From a checkpoint of a small mixture-of-experts model trained on Wikipedia.
Size: width 384, vocabulary 32768.
Experts: 48 experts in each of 12 layers, 32 SwiGLU neurons an expert.
Training: a variant of Adam for the experts, 347M tokens, 5295 steps.
Below are experts of layer 6 (counted from 0) of a mixture-of-experts language model. Rows are named router (the router's row for the expert), gate (a neuron's input weights, with its number), up (a neuron's input weights, with its number) and show model dimensions 48-95. Each number is 500 + 50 x the weight over its row's rms, rounded and kept within 0 to 999. Numbers have three digits each.
After each expert's rows: a language model's description of what the expert responds to. This comes from a sample of Wikipedia text that the model never trained on.

# expert 32
router:563575450527551575542554534570351514505452547438510488501432513519538511611497405517480502400538466483560573486589559550483509462532503452402496
gate0:506548475540473477472452420567435586426519424571482519472476438468495420585476354541507448470436437399499520482469525518464477475574484497563495
up0:485506454513450527540453496503446470444415379580501586490480413510524438565471447513529484500546531441468502442475477539461562483521442529602458
gate1:506518467587442451508527477559515522521544431510581448421444440545443520446539390504398588473447545445570542386483468444493455442510535556468552
up1:482592390547466512538563435529473564486505454546476501447476488514491550465477408522538521472499503442470512348421513423572467455524559531469510
gate2:489503575588523590503538431543416443418520558386531486558457563525511525633577419459498475491559457500466499474471406478558441465481507482556463
up2:541472549500485553504480498485473502511497481411444488547560592492441564546441533433430446502520447495584524510504527554491552450558506449481509
gate3:546449485503445490523456527489508482463486614492544503535570419538568575473536568615519560560504527500523481659437508621439502485435605564409451
up3:450484485443535527481453413547455523466438438551468494467505537407518499534548448530544521436522430408516549544556475448546522543416456417511491
gate4:480480536598471364572500423492598540391504448465594510560460395538605452516502514602492533462364482490474479486498493493500602601567517474560509
up4:415487459584538457502476562424506548510528475449546501516618552558558435504486616470525552548489503452569509506471420498513495557439478515506409
gate5:442518467473539545478363423591442487470506462543544498506565501448487489489553436535602471501521513480457437527486505485542619461520466541512465
up5:511543555444516531460541420483481486529489510498486605453534498562452489431541518518551501527497440515458416491542472519522573469537508504485596
gate6:553435393468499516507522470464540507532518558505453451501506548511488406537610416478410481440449448500496639515482540501534450404497422504588552
up6:417533536507519526450445506498528473426532475554532514417512523471461473511581527544605554464521527453436402564533436432490498451498524532465508
gate7:550496566490482512452518476530542490485416597466484461463475442491529519467491382528481460501468473511519435493399440538521456484530475555443450
up7:448440501486530492597557465448522541548538492473431488466440516508465523462528454498500505580558583533429577481522512563518609492550562457440452
gate8:479572525430472539415540495435475518460541423433447470541414536398600518529431431405481521550447475570592521491496544565489506504487486577479515
up8:509622544501468528513482552500480504418489454512474528519549494427480464501500376592514457491478480419544564549503480586513494428480520584484544
gate9:461482557420481505517494484472375518384508434567510548501495518462505505558539517538502486445524517477543454449495531533452505435466452518458533
up9:383476450571457590483546552474462457487502514461523480571512519501410567549488544493500531518632488502457455522470546540563554546499516445465491
Description: Indian names and digits. Inner syllables of Indian personal names and Marathi or Hindi titles, plus digits in numbers and past-tense verbs such as met.

# expert 16
router:512544480501550492469400508559551528438515491462551511422491466505477469569490511607427515524558544503471494410576514515461430473544513450467432
gate0:523582482492485500525463489439536425502508539502525480454399446537501467501488407502525554472493482451520509494450464553509440471550451533445457
up0:550538496465538502543477516460600400523507566543487550446576636470446508521488452583461523442484471602472404499576529474512495446490527445543511
gate1:412577418425518499530484525449553504508573462502514444443568490495528429474512552535524469546502449560452493513465625583471452472444518511484502
up1:491504479465609467602549536428596448501429508528456475458546512573430402408545512522459525549516474550377472482472426625576451472492523462427494
gate2:448492481516528490541465446449481528383432553429544486449426453491502492453610415503486487577485549452464469451466452560486451498529450510451469
up2:510497554473560434461581441516449425436494501386499543441557425525454529472541454585484486511514465476349477508498496515468407421605459533535481
gate3:517447553526520459538524527396585457521490435553437471531539569523418430462547504467531474537487513510468510434513418530572486515502464468482476
up3:493568508473524488512485489424560485517487456508449437453539488479469459561561491505571465499492578482584526404500432535534442603527495498561497
gate4:508486556523514504504459546495511533437468497561480475493517611561451498423541587563523561458535460443512420497596486527502469545559514440474468
up4:472519473450520530444471539410394606471480432575523494411559416593463520565519435534537492502415545508640526492510466563507502507511548573611489
gate5:475477473499451487424606521512468477485533484516497430482568550452465550515524510501528466456524505498461559511488467526511614533505553473591489
up5:520452527496501597493399481465497529536432523493468544594557541459473480522507489591507509574533501471429443494454493501500414494519497519532490
gate6:492443411585481509499516539530577526525511444474469478553537548589522431543461570472442487487566596467509521532514446561509439474461504433600540
up6:507520465551527498495499524551486508568613444437501664497526496530552484526515469522450498464627562549519500462537471528496506494514493433550479
gate7:486365433602517521368399469491495519500509477469574516589509478503530541493558605508539503466579471510495453562547448537578508492499572491440492
up7:567397529466574595550380498500485503470494451542579450448487462500528553600533542495505463546529576584449445451575523440512479506472473484418429
gate8:532594443499495519481475594441444500471541486470505448494549542461611543565445539517527465482420486439505516533512448495471535485453409511472496
up8:550547508511468589598499559428493467524508512523548467480484465380445541511467470482547519569546551583503567469455451538476481492468516497473385
gate9:575470557475467529374447450504553481485480491572435542518571492421577540446434510523543448435432492473532439517518563508528506457465471628576449
up9:448526552517593471466507480498543529507477508470477458547487448494469534554486493527598486459493539492450481444547437542469534565456508589624451
Description: Public and biographical words. The adjective public before nouns like debates or roads, plus born, died, life, University, government, and scattered name fragments.

# expert 14
router:492467542533514458512491459410523483509472516462465532489512548529439504445480454442409435562543514597590576464524414435476472452476508521563520
gate0:436514461419558535523425457417525509462499436558481485655526516518431595489486491515486525497448388585496562512486541489479527422537602379593519
up0:552540508469505455469406375516499493559524431518446500444409427479476410476492597491579508454498514440479469564472479476460580436484500436463568
gate1:509504439445449533476528511454459485454471515474510521388462519442468417529508407530432423407488565449510441515435554503404487464532540476546578
up1:461540523503477471372462498430492483483451494529408480504479547536418385502457454450481510411475548463547468533507543530494471415560541473610516
gate2:434548523566448526558527380603536565558545536426500461549548529510425544493456481540560515517525561520615536474473567506498576471539477571573409
up2:386438520622495421506490465500511542455503461396509586502506481492546489477488508476578433457449459521567438494586474534424385426533552518513494
gate3:498470530625497520495538663437506520614445480466467519556487485494483398508491454523479517606481496501503552500482501532485519465495503521508498
up3:482551376391506475448507506483552490497581581466541534487513471519609532377511559432517522450520588429448537545439551427606548587532491497507506
gate4:535488496495552488523512437535414490545525464524451490504362410490505505562530429543421454519397491420546514554510460490445501453417524497524563
up4:506476543492562467516483493517461519472441517547435575465499441454483383550548540498457491480487519409469480550520464533459414451571538496523582
gate5:494564393476505502608536461491514470509508506561510588515540526507448566542446550575443459506540505550461601498485448549536519605446414523477497
up5:473535585536480485548529451478410484491573501516479502573420489572507509541530505578508553528483588403630453551543452516524582573442505553461455
gate6:482481597478531463426499541527551469500478451520524475494460495568498526491534584540405476447558542506502445531563352449477455468508528465534639
up6:619430506486503493538523475456401467573547591595423521620457474494438435545433436524589515488507478501623639605430560608420521502485481500484460
gate7:562505583558482490500494439539481472438541477423525529413477501549543479517499560474459475528517483525609474477558449477455565505512479563493458
up7:488470516537495488469490469479520577396491512423536538401540580486536535493525531508487414495499562524574430450605489419450461507525480552476485
gate8:562512597527425484502532499444576506480478453536523541425550579504570503470500506505538418459461550484478459458473444475580525473435536564553497
up8:481547425474459444474433568440554489522480440463497464519587519520456533489498462393526406585522487499438454471501527516570480500498497505516531
gate9:383501546576487460541455587562486535499418427545556483493421423508497522483554577477519488479382480517541440405579447502568497457405511502489475
up9:446554453428499489580521503478488486574418499508466435484456402533467459451539564488548586478504546422498421450480502519585633453435486536528495
Description: Commas ending clauses. Commas after introductory phrases ("Born in Ayrshire,", "Built in 1871,"), plus "and", year digits and capital-letter word starts.

# expert 46
router:445565502482545461516542498558442550505518577448453389505502554551454452514561426505474400383516457538413564497488389573545453472500558560531493
gate0:577471630407454503473533437501513563409520522525570541477423612481567524497597433472649410469461520476501436537530458557493557525493504572504505
up0:511487422444553489519546562552483527481480580533516509456486554480522562461473511516496443441549490506387544537500506475603592544578467545434492
gate1:437559566470485498514531471474525416450491510445490434489482439506515521546516488457574556588498499452461392496461522588470459411481493526562441
up1:482487538452470532534493587512451468425582571525514505549478418501527520567571539549482502480471432449523445659446548581512591427451454582510453
gate2:427570500497479591384495540508591446514607422500509495505525502538549509468533448531486469427520470484434519513442573477496475426448488582463528
up2:532505571529501490478456569467598484469452458494472501517363562560512529505507511519536464536500499556485512479610525541447552513477551478525497
gate3:415486492511511494494437411528528568531523487467453473481435558555479428455468429513489449534550466514461495397519487528402497463500550465476548
up3:478507443536525511557481466477545528540564509502464447623459493551494415523475405511523569599565441585420515453555561480421563516433493434449492
gate4:537521457481479506533475541422514500565522487430490464535502442492604476378435486519481542415510541586485480468427500519495450542460481420417511
up4:557439437502504455478445566472504506563482476472522520500559410589634473517534489500520436423449541572500489491463497486492460546490498511478466
gate5:467553486462475492467433460515442439459613433441532490567532530443420508458585601546473576531520514420503514503479513483538412460421658497530608
up5:476515576514583537476634479487431485518460470476469538460383396495489472496444429423530525508387540448576471564474450533420563472534503489434459
gate6:565465520440510557448465560492605478501541478496515461481467535458508473461559456473533441485453490487430499443485426498526408411502528599505453
up6:537414518423519446426537545469389517546563495521469520389523509427566513397485500471517493423450549478624482516435512487456591498539508449408556
gate7:508581552544504490428645586519492541478482441547540543517541511474508500440548465492449409513494456490577462511496440503448425472599502541433537
up7:467549522505522544440540440429498512424363500410462536608528490554530466499446489587528491565466564500471508428545512475470512464498488472452530
gate8:557470523556475552516488519488590483610516532440483563466427477540505464510556495424496513502440524484432467516505455497511474510417559473482439
up8:588416446429530473491509497475390493561476495522496463629572587471512477449471561562530518414482586459498453499491515557472645505553528537515503
gate9:411529538569380471458459604497524553521454586472557514508496480542578501507555561476499528452555563512542410461458434461548488529496527540496518
up9:541545651522508496500455491514534521519531548489499468380488509463517516444508415464484460499483529510505494549524398438481513481583431528475558
Description: Years and connectives. Century pieces 19/20 starting years, spaces before dates, and clause connectives such as it, and, but, as, so.

# expert 1
router:559492459490525494568441501502472479491465473495597502457497529518496546609490400557530444474497513573524566451550508511418436523487458404493530
gate0:589512516518447461525566565417395407566532399484507442517443458511496498508487411463479494499490449502433495472456446595493608511459497493483512
up0:539404584482499445450569503390526450471455399510534450487468549474470489455526522485493455490483438507555378488472436543478535512524542421485564
gate1:495400473548469527548524450477532484615480481542504487464487486440509443491498584534459520549528518479562408528502465548393464480479524556421540
up1:467423546475511526468445538625517574388482426518470414461485517571457526519530584528509446577554474511559417439491518502460444642516424455454526
gate2:522455488479542575470596447521460507471451638448529495577508449503449501599467473574520496459500497541485445519512496523432488468489384492488500
up2:425501559523429369479414473527495537423511504554494430488510501450579507441518625474511502516444494452568498542477483467564457539434536423546444
gate3:485490476489431437415537429427514485467554565470532549581602504486478469489541473578507465462454528463566443514431513468491411529435530512433502
up3:567539556564468465552439571405486441461516454519495404536506441503530419497493548411407555440432402433446485525462443581501507453515501524510505
gate4:471435498394459441522521518501482478495529441533462583492621516500453539538518546529514482513459571528483473491574435560465426516462489504554567
up4:557422421460424531513496548552401528450428449405453465538598508581524481513450439477499593510506643499436525483455580434495565518468465536429557
gate5:544511505438468507501504511437542575463511561501465504598548517579510445521492471528547491587507583566518474501472428564484483469529546501461539
up5:471565428473455478509492406605409549443491512556468508482509492628556473558467448399480476417384515454504541464454475403452429447555541566484513
gate6:506404439511550492477674449488569494547506509443495625471541489555503491475542429471506581378508553495590414523443503457444512403447532502483498
up6:483532454494471422477472495481476477499517485459534553509555526604446447448450483470544520459421468437437553552478529466544503534467523568494531
gate7:514433493541444510440535436509421448544589399424462391502559522481511507552574421446485469468527590495558375481457449488454503526427462586416522
up7:444475566513476480478474511534497395538540456504545426587524538416539549504543535528492537483535426490474432553447611514584451507471469501465557
gate8:544502543504434495434593472515477517438592507534490431484488463439478541483531479565566557467523529451523401522462504489472549601474469570446524
up8:452525487525595602512460572619485523438524526531540483515489540453496474483501590500471445337520507483560566540603493486530542514531541407513520
gate9:554476527530496419473564549459561588484472513445472546516447523558456461527498458504478526552372518486506560605462454527484492458499552607611492
up9:484436506491490552621516455497458455601496459580466484579524483432543487412489599460479621416541481441431468422561473475503530520497466562494504
Description: Inner word-piece fragments. Middle pieces inside rare proper names and foreign words, such as pp in Aleppo, ron in Mulroney, rop in Catastrophe.

# expert 42
router:540430466489496483424506590546528553564463463543478568463469410541450577499514465531400510507415582478444532529508441456485409568485438466499529
gate0:572531438383502523533476480554582544409507404556474570493463456424472462421542552525484364488447526518444489525440579456519436421476585512496550
up0:522463438420565514531521532574504530492462403669455569467557432499464454451519558581496467515451515526453524515435505488565446521510485463490548
gate1:529538527521455534509450523498470544508516485501552520525441478539581465411485468455529530420469566434461484446426427493538538434515498532482512
up1:541456583465484561508491476427489486545557508523497477486465450488589503596488400507490529565446537494543442524471468506607458440468518573459542
gate2:483513460497391488496521566491487507505503516497553483452502503364525471495532459435471534551524558506463527468437473512420430467509508579441554
up2:521541397560533425508399569448550462523491621501422528539436446406423546529466447557483498567531550563480524513486534509447539462505439458497481
gate3:451466437540471496568611469438469499526487539499526504557617467514561373422486482531464551550503551478429420485495531505518484412401447506512471
up3:509416494468508525500392467586512419461590588445489460490557465477502569539582501584564493532570532487509552469460606556593505528480544449468568
gate4:497559512580457551423514530440455472574487538441567482554543494470439509529530457471458521582443458509596482492450474557424520436556398478589547
up4:500466460479426527570538463512493540540495509478549532454567470505446469553546468404591616550510409475453357438441594549544538530499505479558452
gate5:503531521543474558488523563583503505508499520555515509489525439485557552539574449553517556427480491496442448555404523497517470545571520574482497
up5:525528558422534467537515454501498526473475414524409499508515576518393484424512422478629546553522492546412430581432471456588488500455492438455517
gate6:508408500546430457465518558459517570527525478487526542519493418470474482508499451485461552503446567459464525512515456492449462490517429492546474
up6:466554457544499483424511490530555465502557553524531429539517504517579443483575511542462447530587546569517425450544495503542512520524540530476498
gate7:470483473479539506476538456393479472549527518509484507542459462518506387491480492504614527478530527426513430456506427500471540458555508659545497
up7:427491505481470585489536561519481529450458544527561513410598445518472529512482602493453541598513550576492508483436481488534557604453477481446502
gate8:460534445482439568522481566464585506471498533570570564498463574533492470498541534590495371567567493521484449437496490455448541503459496445492516
up8:566515483515579546491546443461467480502505527458442493446493465560618509519468565514521546479505569479580497543541517547523536485461552507460487
gate9:509486469502539583573414437475538502528533560559544512512531518504491508571551523564492344492419449538485469612516512466516515502549535441454526
up9:486518418597525535484525576464533459545544445472509547448545554565486502490532555556540514471494439525501484608567534551427386431432642471424514
Description: Country names, year endings. Country and state names ending locations ("Lyon, France", "United States"), plus second halves of years and numbers like 19'23'.

# expert 10
router:457552499554476500476452465465566425426422394435571540478432494522463561552490489463506447522490484469425537564532545445511475444454459464601459
gate0:546477503531386492496512531504514452539439384493532526591418457454476454494440456532472568504468476525521499521514495513483534506535500550532485
up0:516535380504466474528445554521454490524519558496582344456514500622579486578497471524477471503538486440538506456484426505576547456466518481400490
gate1:487516530504472474498460446515457442481527504473500524456528589518536467471681553547520483473502388468531465526370562453569525539498562463456492
up1:545514625519541490501465516466517509531483556442463435588437534507485473485508450503443606517525520532507519576480515578538487466535483528477443
gate2:477516443557545463575484380588471448430495447462526451396555592605521503602529456483523458468524473499413475433535467490494454477423490419447515
up2:485525478505455437550440411476507426462443449432550441458559615564541549508481501512642537508488473414460478356558510524514483453357523510462531
gate3:454524468515520563410462449546481452445501407365502515502512513545609491437636627526503435487498456475527384419507455523581528480461614483432587
up3:448510515475499449526562603518476574603519507558437430538389572472408457575434399539476495476538541475503493410484469561513561556513529607492477
gate4:540599493518477516462469444570499483419478475560452430557429458501466513555581489611437573560497461541495550509541506516574482495420536535517552
up4:488574547440554537471449448530536541464479507598545421504463477489555530469512382470512369460573462526528507457503573493550581487522504477501508
gate5:452482489525560517469475424517403587524548525559489489487417454473566512453510469530515518584541432470454481510554558538552558488482618526433464
up5:507530481437463505453426559451504506487481504438580528519488448518458440463473437545518467515469510414473608485436543485465500548619541512457515
gate6:467463445526529459422448560461502450492554483490506433465536556414468519584596570446371430543507523471427533564437565516575548475454486457527619
up6:499489512567380480355478532453514427417547403489522558465510497503525567575595584442478427523479518482485491493492505459476525460481453464544573
gate7:504549534519526544432433459507426440572525468538529449479483579514446531468471415392435442430467477517483482465490480475550532505513423534427547
up7:444484498548522528536518393460550640596456561568523472525503510408522464526486483599599531627466444493521500557524551569522455465391488476489478
gate8:461562454662402510475496536432636482566530532462475490517527476520568502519382488491505460504602526581592559470468492621525411392439463504543510
up8:455535555532408575476474527527530516516566549468483527498457414520529471570457475518512534479606603504544542520488480546560443459418468586450551
gate9:471530427639448535509432481543539517565459452415575478502468486517432460511418490395468494496506436456433544496505504527435484436394476541489531
up9:458487352501488482455461564588495414531450439498568538510489560554522555481505478493489482444471427458511493537551488443493438368479486410576516
Description: Proper name pieces. Personal and place names and their word-piece continuations, such as Albert, Wilhelmina, Lodha, Klassen, New York.

# expert 20
router:481513553546374436536445491540497552531545507533575516532459424442461528597501579519429496517387395500476444623464532437434475537518526584505469
gate0:425528544481537463542444560550559599500498431486528649615527493495475433418546500481487494434461474473542499510526451505472562514396436444479445
up0:531452524510464544512603431556423440564565543445488450409480511529530576476490486525510478526567585545427449410530557537534503415547606527509523
gate1:490466527506480488450413506524421527509614506554510505492552572554469540609497525561489458505475457531557460589513537563593457518562557491505565
up1:593584583425470495484567444453540384498426516442600453542454414492519440420470536478535529512528491482440453487533436442548440552477501547481564
gate2:594588548439483499547475454416485515527533423510518387472544509461545486488544549496501447471552493478523470489457549454505525465482509584544515
up2:494497489523442549436618400445465594542517501528485529563459481487546569425505573520487473520478481479394480508469488450502440411598569575430570
gate3:502546499460475484470515505406520570553473546589404580489472574414501484519551525428558547556484498433533397536508550545546492468410425513440530
up3:457542454476472548477546444502561437521519438541488462491516555559496440431474581640548616484456491460460543503488485447573462486409557528439500
gate4:510446562482473567451476552509561539519537448552482502483391502472445483436474530581527566436507470497514593549497440544440495520625523479487552
up4:539483522522545521343533456583538441500499511537564479449480603513477485499469484536564496401513510417438524584524495473515519486448535493504535
gate5:520529453423502542595477398539489568448509428550511474461524541520549397512504483463540576469554545412559466461472514511576450493495541540502462
up5:456532484535497498375538577460523393529481508508457474531593571384466636515581433478491464506577507530557476505440485521505548457512470441517534
gate6:501511481592476547375510407442528520400531540489484472493496630467620559422513582542501387438449508445513420532499432520575522525493474467463490
up6:624493505531465527432479490463467447561542486545497506502468596501493493492553525539498379576456485499451471530415517497506533549432540455523470
gate7:424570578586471513558482503548447399518452563503520474420475378505481428564566461420464544494520435496585512495454553585547611467388488505579474
up7:553506576356512528393424400514505443488516482504472519547537503462457568499492479547431495489432539532514518443487463499580552586550486483470471
gate8:467503512562470433393514533394461571588528453458502494499530420466567567410492478509484530389530443530489406459471485474492505527530521535524515
up8:542548561582514518569499593466578553573498422527506461462556579541512481404491499617477495480460502513459529496493469525515465489611531515444484
gate9:492577581537366515484538514494483539545457490533498538468520439502482499562506505449550534544525432485493477485467460523558507464372568625470429
up9:545510572565491571527477445533573484506492509491591525456548502538474474513482501497506547576538502490477607458481506436518478418439416570436516
Description: Geographic infobox and prepositions. Bullet markers in place infoboxes, location words like near, East, Western, Historic, and prepositions such as in, at, to.

# expert 0
router:553552466491549564510545443475539407550473539517506558537501469548494543504489471453486414461539528519514472441554528506466579548411483518502525
gate0:463448515505551475465446488540549539634510443536480435492465431488509515535478544478535471472475580427420455580496573553515488471564505518456551
up0:481522504546473501548522459439459385467459569495589609563502548476452492532552486516462485510551474617548569472531507499585495499445487503483502
gate1:558505511515502478490529504448433478453529519508557403537594569446456430519460499481538434554436534498535472581472489538447535586514565565599491
up1:446553406493556460536511503493447466497492389419491502520595549498470503402507512613495448495583530455440494518447531491528443396523494423431469
gate2:491444501558497583490515465591417477494498471456467452515452466468479457536408512527438488456485407473523451450449579564446588538389508509383541
up2:479463490571480504521481424558480455514528511374457546495563611510571514457481490594491441457502467576578520512459576570449556502453451452450599
gate3:547610541487468493533380506460552499555490529539540523482558455523541517508631401374537506576495506476524513603501446510487513453510358476483474
up3:471491550508509534542556414514486474421485502512438510425471525545511467533479558558573509428399408486482538360499543608570478583589495548411481
gate4:504450510483473395462455444454498556454501517491480417502592471557661455536424450503544495517496495403536485592461460560529564468473409581444506
up4:541634562556502494571472490391492560488507600507491461421519602385539496401532414549432501555497429473588502487585514532463486572494514443520494
gate5:511518462551525611539592545470484451518559547485468449538489533566492510565485528558558584419450527483585513502510435603491516508554473486466451
up5:455532517523487512374414459516490499529564552482548539517447508423496526483491559507496523559494550503488454572546592384416478497489583532428460
gate6:482440613531549524507599539509567523536421526457458498541464585500400502516515468446459478546500538415452491509497541572522459455451545491534390
up6:515515496518462506500422585486555473543477568489619494514440557513496440534576439460481483435531457504618593430381531498590529460483432543555455
gate7:478534486516456549524546495571506544571480521424557482522424412487637531568465406509481433552549412459514576363533490506459530500396431553551465
up7:452580460411548519533462469597456562556531480451566532503476466531681452446457469480410442490565529521516534528547495491449532542506448485459561
gate8:547475520541462526511547471515555628436482526475570508484495416405480458408563384485506466497483433468559548579466431512575437506596531506617540
up8:448511550454487518480513400501513580510482561526497470570534465504516519517385500530604418566497460506472481557510501516575564521576467536526509
gate9:460503485540468468392445542600542535556547570483543560544441433418530556506489457571517462407505464419550525545462570538412508500576497512455517
up9:564613500612489561526530484379408487486501508504525484568542493587549533439532449409487434455488484551541569447498505512570561504444470628500470
Description: Plural and collective nouns. Nouns naming places, rooms, groups or institutions, often plural and followed by of or a verb, such as rooms, gardens, School, companies.

# expert 11
router:479454398525534560537415487489540492507486424446475460492614537537510562449480516463554474404547510385486409399436508550502567563510521435453458
gate0:434460535486484499551482574478529621614502411604477506459517565455527477530465483512469495401555418437492465512457463454507505580539455451578420
up0:528488512562559426538454429532510456477457557454482516541517394564567500528457428519481519506535481450484614442540448467466421460449563530504629
gate1:483443483454526483428554454443551490594507471471563478534553498417446517443506509553643444457442551356388487487439501571536462484437519551578598
up1:566580421440553457631506503463559470625591574530546547519520480458420534500434521544447446444537508478527476576515558550492377478455508390516425
gate2:520469549493536513545492405504477448429501471490518467563376441395472483458584450466491474364434521494444512437387392465526544507513501553475460
up2:547409587512473582489410428619432474449458400491557504413530501463510518547513519412446433496477496522571432477523546559497507493463515438554546
gate3:510529524459462517500510487536502432482514498490448453539442547460421468556514510516442534498506480498471551623493417608424550509510472527446495
up3:444539504525480477497444418498538475509523503474517424603517511560448498437544493482550499406466609446497556544480508573458499534537508515481570
gate4:542511432515478489477550540576528560555476345486456448481514519475468479492536493433408539543558494392447436463415468528508531379574531465489517
up4:429534527554532428445489479442479565578464397431642485389486459482460568585508480410498558468518477455485510481505541528501445492554591472549500
gate5:489549448480477420407609522469460534388459476424520541447426413611580467540564424551533514516437519424430522453494417424480503522517441529475423
up5:464470522494449631512576480425456360530421545473493412558503469568495472511422456516448472467503457538456436437473516524532469474445453506554439
gate6:462548452414449432536546483467438444479475483383486497518532517543469514535543600527488502562522460514495575480515445482478489417433550463508528
up6:466536522554460506515455466497523567535487490562456489453570477553476436544490422423514481525485424527490525511494524377517464520541481507586543
gate7:541520517561506483548478478453456576534509492530506436409470565522500524549498529529479490519418428516512532484491481561518439537522505503535452
up7:512596439543473466557506563503537515513469434573478641550443524513476356534475489459445555506442544510498553563496432419510509469512570505497480
gate8:436525440526547484500452588430524545539578397602573449533565482534494478510460605515490466434443527429424589535473509533537480454532520502526527
up8:467457583559530549427473501548614458566479443536517537620452454449497442476539396491547496561493555538425492447463400473536570521517442540593406
gate9:444414428525550523464562434461515533522414506516493522485566526577487473527502523540458494418537534527547529525473544539454498485554455454452511
up9:528562456519507498633461581454433435419609577553501407553458562520501481549562476439526547483440607470485505558496524493555611572365453542462476
Description: Word-final suffixes. Word endings and continuation pieces such as ing, ers, ed, its, plus the verb "use" and "by" after passive verbs.

# expert 5
router:442430552429446454542632518508534534503476482494517408527463492537493473486431494492428546486401491440486467471466551489560417531494499579530535
gate0:516480536509525588500523430488423427566494479464572479442583567509513451450610554465544516484562563561495542499454450568489528435473537483473529
up0:524447576485511486537462522452442593516514458597588563460525589517495460442557571526532546475566591492523522569502468531549406610508558500499472
gate1:379460451612397440406560469591504500405441524469526483472515474537499522415624533558467426486489501434482507419425514458452467435494487578486507
up1:522524546565413394498593490496511549422416556492522515511518474534508463437542511525482518552439546504467475382368594444528461421479526527430501
gate2:486536501450582436559478479561531501539561554504439528498592513548481400486525451396480445517584449525484586429488526476501469448486444485510456
up2:515540477558554538534449360507449395450497523489540418501519487441471496521451468438474499470528480416464489683505514506460540483448593522555474
gate3:416386560456363513446583495494418544475533564541498574473452574552528457466445515442471599450461514500609453411471547508575516495411539449568555
up3:408509531491463536516548493431462516480525561447444530486499488539446446466436552465491512395471500645478495460540459535529443485492491473493573
gate4:499516498529424563502471500461526508523520544573394450452471530452463444403429485430546556608550463482500459533455500615426602444465419490556537
up4:494400443541476541531442511511501440443595524483531493423540536481566535552541543511549432437416468550530466508517546500470530524507468446513536
gate5:551430443511377466522498474486461564555580381527556552560448414516531378486513529513515576450389460454445528494434488452511419613468528587409490
up5:505427458431437455537632496490511509469493520565483469557524559377617476526484481513498511503516615537527443449505539499457535448559435532527475
gate6:507543520523551492453539435523485514505458491504448530547490558564570444493427533468524468514532521443460478493511452530565494436491531470542486
up6:548573408531553517574390435573500414622516496408432372512499395438481542546556449481502484490544486553472527449454498482419570493478445477527528
gate7:419461547492522552602487493498539555532485366468459484475567495555500537580425397482509407612509428491446592472522456545521409569523386510485463
up7:508434483449516476510497522455530465389517583573578429493488417520487481465485528427565503443429469438458426515479572565569480530543572507499500
gate8:465480586503488436481521467409456516531566551507584599648508594525456472488534497499500474557476498483481458476548533516551461469471556579481538
up8:473504417546486481491567407522408548448483486454464575463528457559546487526498599407464595497524408551531496507505513513472491514499444410513494
gate9:476552415628550565449540516379487536655526500528506531461414557537414484380475563496506588529469478472574522535526610529461580543499372547506515
up9:492497507583536648382574580485462399465506598465521424495413411442421558465472559475509534441516529548629453519464469521506514448527545473472474
Description: Definitional openings and fields. Function words in opening definitions and infobox fields, such as of in unit of, the in commune in the, colons after Country.

# expert 24
router:564559489520564525495545510518429425500494584413525461494433533451484525483447464442454471444639490569605529556566528527386478466407527490490477
gate0:452485463446465528465555483489447502470510475475542494474503492452432402468521425450490517508541483499498430497565455510480497445433493563448513
up0:479538550577513524469454459398504554442477526439551522416519478517444496425483435441523477454502500464586555500411470460521482409578494589498467
gate1:492440525460470548541517523568502514510538517437541497476506524450572501473510496434520472386502574521497422528499438467522459412461656488530519
up1:473432429417484443438498468522445561501452445520493489525381533491527549474575525476475475384444497416565437495514560458513464563478514497522569
gate2:541497483451482444477439505513502573508513455525470452487518486449534499608446472551617453455467411471544419532578579442439507528474564485460496
up2:487537503549499490477585519466486527534541497451518518498520373539523495450565471468488560540505580519440458475401515405572502537493494485440498
gate3:555364592464508435424417413502540481505446487513554516535531552524483455461563503514630567529549485559530519481441537515569495480442458583456545
up3:435452480531509559556492493499539418501540547504483478564611463493588546462482516558501444437477581516376511490493458599486573453484476530493478
gate4:417505461555579464458477490472510582538568524499512488447509581429538458411543570441548535547527448519507449504537563502513456505428588512495478
up4:567531545441449408487499594468557434457468519557523498573495491530460504511477434530494433491451623521439500461469423492428539569572529465487485
gate5:536595481588502552499490479429562413521446568476471443512556455500550427439513410500473521460609514448451501463474373488444453434495545523488527
up5:482463505531519558485443468531485389559479530497463548341455492487479448618453437513535483533553474529491526471545519532457466465423586475461477
gate6:549402538548490516553502461484545478463467488466510463449476556430484497542595483506436565568498555412521473495418511539558504551495546524532497
up6:562587477468432528517461565423550492515470557430565495507507478524551512379516471426452449457516463458600458483453558524489486553600443521534522
gate7:491397526503534541470579455618504524504529489362510476618536496465487469541480425547527434446563444602450510532433475492521467419498565542558518
up7:481418528493584440467485468565513503545493610478529414566487505472507619436503446521472507503527460582415487516486527546537508435542585547560516
gate8:541452535442510444523594434560376597428548548505517403561452518407473403489530449490470466418525415512520450479444588557521527433502454562511514
up8:509475455464437534540527598494525439558512527483481555463573417539601464474436478555429517507472499468526426428616420450348555602501421558537488
gate9:501461512438483500519512473433502480471563430447474552519454501514477539553497472400479515465600480478494484421500459470402482469567421487500431
up9:522437544501538504485473447415530477519565494450402482571428456556463546525483555496555452530521550470483495451472457544409569430528490521557504
Description: List-item dashes and numbers. Line-initial dashes in infobox field lists like Original language or Category, digits in dates and measurements, and table cells.